Experts of a small language model.
Size: 14 layers, width 160, vocabulary 8192, 31.2M parameters.
Experts: 64 experts in each of 14 layers, 64 SwiGLU neurons an expert, 6 picks a token, a softmax router.
Training: a variant of SOAP for the experts, 595M tokens, 4840 steps.
Below are experts of layer 4 (counted from 0) of a mixture-of-experts language model. Rows are named router (the router's row for the expert) and show model dimensions 0-159. Each number is 200 + 30 x the weight over its row's rms, rounded and kept within 0 to 999.
After each expert's rows: "mostly gets" lists some tokens that are sent to it at least half of the time. This comes from a sample of Wikipedia text that the model never trained on.

# expert 39
router,207,196,187,197,218,183,226,163,220,217,176,234,179,205,225,193,221,211,217,213,169,236,202,254,258,226,219,220,215,241,182,194,187,220,190,171,225,161,212,224,212,182,177,217,208,238,167,205,237,185,175,160,198,180,160,188,161,172,195,171,202,210,176,191,236,177,184,199,249,252,218,183,241,212,205,201,218,167,247,141,219,200,225,206,186,173,242,254,205,135,188,218,210,217,203,162,137,242,114,207,157,189,220,173,219,257,252,192,144,131,265,225,254,179,198,210,197,151,174,184,172,242,192,208,267,209,193,154,180,209,187,179,169,161,164,181,156,199,207,222,176,233,230,175,203,201,157,139,211,171,198,226,213,229,234,224,219,229,205,253
mostly gets: "'", " \"", " G", "h", " H", "k"

# expert 52
router,175,232,195,203,196,192,242,199,211,182,196,197,217,182,160,149,224,174,179,247,192,193,210,149,243,201,196,148,207,193,213,202,215,190,231,229,161,241,224,185,230,220,212,189,174,197,140,167,196,175,144,208,187,258,207,176,180,200,206,197,184,201,170,136,204,231,182,193,180,213,214,217,166,226,225,232,180,185,215,219,225,166,194,139,263,215,219,198,242,243,159,156,247,227,281,191,174,188,257,197,158,235,258,284,202,224,209,185,272,170,205,197,164,199,218,184,168,211,220,209,163,250,202,210,185,187,212,181,215,198,201,180,178,215,245,219,123,176,221,166,193,198,162,141,174,162,248,223,231,271,195,221,233,213,213,197,198,200,193,207
mostly gets: " were", " also", " had", " has", " not", " are"

# expert 48
router,184,251,204,229,211,256,175,165,204,225,208,229,181,187,186,143,188,145,187,232,220,209,246,207,131,218,196,172,176,225,249,245,168,178,199,221,201,192,191,140,227,192,202,196,202,257,244,244,157,239,208,209,150,268,231,164,214,201,203,220,171,203,217,218,214,252,214,174,255,149,168,212,164,171,208,201,191,191,217,184,210,204,227,189,181,158,163,163,214,204,265,212,206,241,221,148,225,165,176,206,168,135,148,198,131,172,202,220,191,221,181,187,150,218,207,200,210,171,223,162,222,161,230,179,210,186,222,165,235,198,191,147,198,233,215,147,195,176,229,176,232,220,216,224,198,154,184,178,195,235,253,191,223,140,186,198,196,196,239,209
mostly gets: " University", " United", " States", " National", " World", " League"

# expert 33
router,163,251,170,216,196,218,239,193,263,177,186,196,222,154,168,154,214,217,188,228,157,187,163,193,195,188,193,147,135,183,232,239,194,177,238,223,178,197,228,162,198,198,222,201,184,236,220,248,176,175,183,210,159,209,209,217,224,185,241,212,196,296,172,165,234,201,231,226,188,225,209,231,177,188,195,245,186,222,194,191,215,173,251,193,199,220,177,195,231,189,206,165,187,200,241,189,178,209,232,189,180,159,250,251,178,185,221,198,234,199,202,243,235,178,258,204,214,154,180,160,200,179,195,230,245,203,266,173,157,156,231,181,216,222,217,166,105,179,215,144,248,200,182,166,171,168,221,217,228,270,218,219,201,168,185,163,193,199,187,204
mostly gets: " film", " album", " game", " life", " work", " series"

# expert 63
router,190,115,182,196,177,187,168,209,217,203,193,140,244,183,244,220,205,181,202,179,213,197,262,180,221,217,188,185,212,183,220,169,249,224,244,183,168,267,194,202,119,185,204,224,185,185,215,166,210,174,208,128,196,195,208,155,201,226,171,150,198,189,191,167,153,216,213,222,203,243,147,225,219,211,177,176,186,276,234,244,230,234,190,204,230,168,236,207,173,180,186,230,257,196,170,233,186,255,206,216,230,180,223,205,255,212,140,219,167,191,168,201,197,201,156,197,209,215,199,177,130,185,243,170,182,220,187,183,163,209,192,186,181,179,210,162,222,211,203,248,235,161,179,190,224,232,184,206,225,199,223,187,150,172,165,207,208,212,248,270
mostly gets: "ley", "ia", " California", "ić", " Italy", "ton"

# expert 32
router,191,246,253,209,206,184,207,207,200,170,142,241,171,223,136,239,199,213,211,239,228,199,162,206,183,230,161,204,161,217,174,204,211,158,230,217,171,183,197,157,194,225,180,206,210,213,194,179,216,224,211,234,229,195,205,173,157,207,201,224,217,141,232,271,201,170,232,190,217,184,150,217,238,229,206,196,177,174,204,135,215,125,197,144,137,200,204,215,221,220,226,243,171,255,190,201,157,178,173,218,239,249,217,227,176,247,235,189,192,178,243,232,189,201,137,227,209,163,225,229,219,177,206,217,207,189,189,167,211,229,196,187,202,176,155,178,142,214,161,213,218,224,238,196,183,198,175,126,160,178,192,227,227,222,158,145,147,196,197,249
mostly gets: " S", " W", " D", " P", " G", " K"

# expert 23
router,225,204,245,204,206,191,198,245,179,194,134,199,179,201,138,178,200,204,180,181,195,240,179,230,183,200,242,228,220,252,189,207,165,206,199,150,191,213,135,183,224,218,253,198,173,184,202,260,175,208,227,168,236,197,218,238,231,231,175,203,207,151,221,182,234,204,177,237,172,216,192,223,150,192,244,154,186,177,188,239,139,176,174,156,239,202,265,245,207,217,191,156,217,218,172,191,134,238,177,191,236,187,220,153,187,229,181,132,248,213,248,228,162,190,170,198,158,231,228,214,156,163,196,196,150,189,226,216,213,178,256,231,242,198,202,215,229,185,226,224,154,235,167,221,172,193,171,231,199,235,179,211,190,193,228,189,262,209,191,173
mostly gets: " |", " to", " from", " would", " To", " will"

# expert 1
router,203,188,183,208,196,167,244,168,258,220,193,251,232,193,123,159,220,193,186,217,145,227,254,203,259,138,163,159,202,167,192,222,201,202,205,184,141,207,202,224,157,177,156,201,154,164,174,179,232,202,229,201,183,212,201,232,227,217,187,166,100,250,172,186,226,240,211,134,195,186,152,224,197,167,173,238,177,259,182,165,213,187,171,192,168,185,226,222,233,234,244,156,221,165,217,189,160,250,191,186,200,203,139,214,194,183,218,213,216,154,196,215,217,204,229,199,213,245,223,187,185,191,150,189,211,191,232,141,154,225,234,174,162,202,266,201,164,194,192,198,184,217,213,229,167,198,195,172,229,215,220,195,207,189,178,178,185,204,209,225
mostly gets: " up", " released", " out", " have", " said", " time"

# expert 5
router,143,220,153,209,195,221,219,170,206,213,157,193,167,180,223,226,229,231,226,138,168,269,156,223,153,155,148,177,233,217,158,200,216,196,173,240,196,198,191,189,214,196,187,186,221,173,252,175,195,202,167,254,224,240,204,224,215,217,215,212,190,217,180,167,153,162,240,215,230,182,221,230,159,204,167,203,183,157,207,217,172,171,218,187,171,181,194,217,213,102,188,213,171,189,162,261,218,238,256,201,142,236,158,179,204,199,199,229,210,174,218,178,231,170,177,190,195,188,215,171,155,242,199,242,148,177,144,177,163,215,208,159,179,174,210,229,173,191,193,176,227,176,219,263,194,183,193,155,257,196,192,250,214,164,161,214,182,216,195,220
mostly gets: ",", "),", "\",", " •", " met", " When"

# expert 57
router,171,171,167,209,175,254,218,236,179,228,176,171,194,269,244,250,238,209,145,223,163,173,270,220,127,218,236,182,186,210,176,246,173,194,218,218,205,175,204,193,227,176,226,181,203,156,214,201,186,227,219,210,211,254,219,245,175,190,211,231,203,153,195,147,151,191,233,252,182,171,230,199,198,190,231,227,194,188,206,175,216,233,176,214,191,194,151,158,121,259,141,170,152,189,203,178,231,219,211,170,200,202,196,191,209,230,206,199,287,180,154,192,233,234,179,227,169,160,216,186,187,164,228,234,211,188,239,240,202,226,183,209,186,182,193,211,226,230,211,187,224,207,195,259,200,191,218,212,192,162,162,232,211,171,204,207,156,220,135,215
mostly gets: "°", " century", "8", "9", "7", "6"

# expert 37
router,230,189,214,225,168,152,227,202,200,174,168,190,150,156,191,217,221,176,199,197,153,229,218,240,203,204,236,176,238,151,191,226,186,177,214,196,202,235,167,144,237,214,196,184,211,137,217,194,196,174,206,195,221,237,216,190,261,211,169,227,203,153,225,147,214,226,166,238,180,148,171,228,242,229,260,166,180,207,237,198,173,244,223,183,179,202,200,224,197,219,188,205,214,179,215,170,185,143,178,191,185,134,171,131,182,215,209,205,185,168,155,208,225,207,170,212,207,244,233,249,227,182,186,166,170,178,217,236,232,254,192,195,232,200,183,250,212,159,198,221,212,236,197,217,179,202,192,228,232,125,239,237,186,195,133,198,269,219,240,143
mostly gets: "|", " |", ").", "\".", ".\"", "|---|---|---|"

# expert 35
router,171,187,180,200,206,153,201,204,178,205,180,137,194,212,183,218,228,228,187,233,235,199,221,226,237,153,157,150,241,142,202,171,191,158,176,237,183,200,193,245,166,148,237,215,154,217,217,196,219,254,222,183,221,264,183,149,195,221,207,163,197,194,207,237,183,204,272,160,179,194,176,213,200,183,234,220,234,187,202,209,190,171,248,178,163,242,171,157,180,227,214,201,144,185,230,233,246,208,218,202,217,238,168,210,204,232,236,195,168,180,195,141,186,216,207,180,206,177,226,218,175,212,248,110,228,187,121,183,184,196,177,165,214,187,200,186,204,144,216,203,156,162,177,199,219,201,219,194,149,253,200,167,192,224,191,166,242,226,241,155
mostly gets: " However", " million", " They", " It", "conf", " commercial"

# expert 10
router,230,188,222,210,153,175,123,208,234,207,166,164,189,159,162,217,180,254,233,181,268,209,171,233,211,197,192,200,215,172,175,211,189,190,191,243,184,187,237,173,204,215,255,183,219,164,180,192,215,172,189,218,234,162,208,198,181,154,187,233,222,156,231,211,207,154,225,210,234,160,128,161,241,224,186,201,174,227,231,188,269,154,162,182,168,192,241,166,232,207,247,116,228,206,210,182,188,231,186,211,211,214,235,155,189,192,233,223,206,169,195,191,244,180,196,155,225,195,235,229,136,170,190,232,239,209,225,177,207,222,218,209,210,161,217,186,155,244,141,222,167,210,232,237,169,177,171,209,169,218,188,192,212,228,170,182,148,200,161,236
mostly gets: " ", " con", " f", " Bi", " p", "1"

# expert 9
router,238,216,179,196,206,229,193,207,167,203,131,146,208,198,178,206,197,233,199,225,190,174,178,213,245,195,174,196,218,218,179,150,183,220,209,221,191,202,219,180,167,239,186,215,241,160,210,157,208,156,187,158,174,164,142,180,195,211,174,188,194,243,198,190,133,185,256,275,233,237,200,192,205,204,155,226,240,226,229,240,214,220,221,245,249,183,164,228,121,215,183,200,148,241,224,212,242,199,205,232,217,220,210,197,205,209,182,146,187,212,180,231,229,235,286,229,169,240,203,182,245,193,167,191,209,220,178,200,198,144,204,202,166,180,209,239,228,162,149,240,223,181,228,198,237,237,230,166,166,194,193,197,216,116,222,226,171,205,205,184
mostly gets: " Angeles", "gon", "unk", " mission", "tric", "act"

# expert 40
router,173,195,182,215,182,247,208,216,169,220,153,198,182,233,226,216,201,189,162,229,200,166,255,216,125,222,239,235,171,219,182,224,153,181,192,227,179,143,187,215,206,166,178,173,229,183,188,207,186,194,203,231,256,213,231,232,154,185,185,175,134,163,166,152,148,165,213,194,157,185,252,164,218,225,228,232,180,202,152,197,207,207,221,213,174,195,175,181,153,231,167,200,225,189,191,158,243,165,236,205,234,206,164,221,182,229,216,210,241,198,155,130,186,198,173,239,204,202,229,203,167,189,243,226,247,184,248,257,167,202,203,194,205,177,150,151,243,258,204,236,236,226,198,201,181,166,177,186,176,185,174,229,193,174,209,165,169,230,143,154
mostly gets: "7", "9", "8", "6", " century", "0"

# expert 41
router,162,203,207,208,211,191,138,190,180,237,177,227,192,212,186,226,160,241,228,206,208,168,168,209,177,216,194,182,234,203,191,185,163,169,189,215,166,164,153,182,177,167,198,197,196,150,246,155,164,204,208,232,255,239,211,186,169,210,170,147,211,177,237,191,193,164,221,164,182,218,169,230,267,224,150,200,212,186,170,151,245,211,225,226,235,193,173,189,175,209,174,240,230,177,160,175,203,196,220,180,220,238,181,254,177,201,222,178,200,222,203,169,155,225,169,168,172,182,234,260,182,237,208,136,236,174,166,249,135,226,215,258,172,169,217,166,227,173,185,207,139,185,148,182,190,172,187,242,158,270,194,183,225,175,194,187,228,223,228,162
mostly gets: " seven", "3", "4", "6", "5", " six"

# expert 17
router,170,222,237,222,194,163,161,162,172,191,159,250,163,194,199,206,149,257,217,144,151,162,168,216,183,168,204,241,225,190,180,199,223,176,163,239,172,148,223,163,217,196,157,181,242,213,221,203,164,189,222,218,251,237,221,182,208,151,182,160,222,217,207,204,190,152,249,180,182,204,189,187,229,244,246,224,197,175,172,146,226,198,191,227,233,157,224,213,226,185,226,231,220,178,183,180,204,181,246,161,226,260,205,250,160,152,228,211,189,211,186,147,212,202,154,121,259,191,202,217,188,200,209,231,236,192,215,230,209,213,206,235,198,215,221,238,204,213,223,200,171,160,173,133,167,226,181,204,205,198,180,221,236,253,153,176,205,223,226,159
mostly gets: " (", " seven", "teen", " nine", "1", " six"

# expert 56
router,198,150,183,198,162,249,145,151,164,237,216,185,184,218,194,198,183,136,211,213,271,232,201,190,116,170,164,178,234,226,175,187,204,219,221,204,157,186,214,184,136,178,195,191,230,160,222,172,227,180,214,220,225,155,239,199,232,205,195,203,193,248,180,221,206,200,160,132,225,187,172,229,213,195,175,140,229,202,214,201,206,266,206,209,149,172,166,234,189,165,183,211,219,210,197,218,212,188,166,198,228,196,213,157,224,216,188,205,163,178,224,181,130,195,265,201,146,150,187,214,259,228,247,156,170,230,140,168,147,213,226,184,189,194,191,194,227,214,197,171,172,179,247,236,217,191,193,237,197,154,205,196,229,226,225,197,234,211,181,200
mostly gets: " −", "---|---|---|---|", " UTC", " Texas", " Su", "PL"

# expert 62
router,203,221,169,190,165,173,180,216,202,150,191,187,167,194,230,207,192,148,190,163,220,211,193,179,231,181,182,194,233,182,196,202,216,233,160,153,214,210,228,219,140,187,248,185,192,197,244,148,246,162,223,218,209,152,165,269,186,162,186,232,163,199,219,174,165,219,181,186,209,221,153,180,271,178,190,139,178,182,252,232,207,209,271,246,167,200,203,264,161,232,178,217,209,210,140,210,200,201,184,207,225,204,176,151,173,164,180,170,197,182,207,213,222,199,214,221,176,174,168,177,174,246,218,209,241,197,189,194,238,187,303,188,147,163,192,171,250,187,171,206,206,221,225,186,224,197,205,244,228,166,204,246,216,209,216,183,190,132,177,223
mostly gets: "t", "e", "é", " Le", "ge", "ts"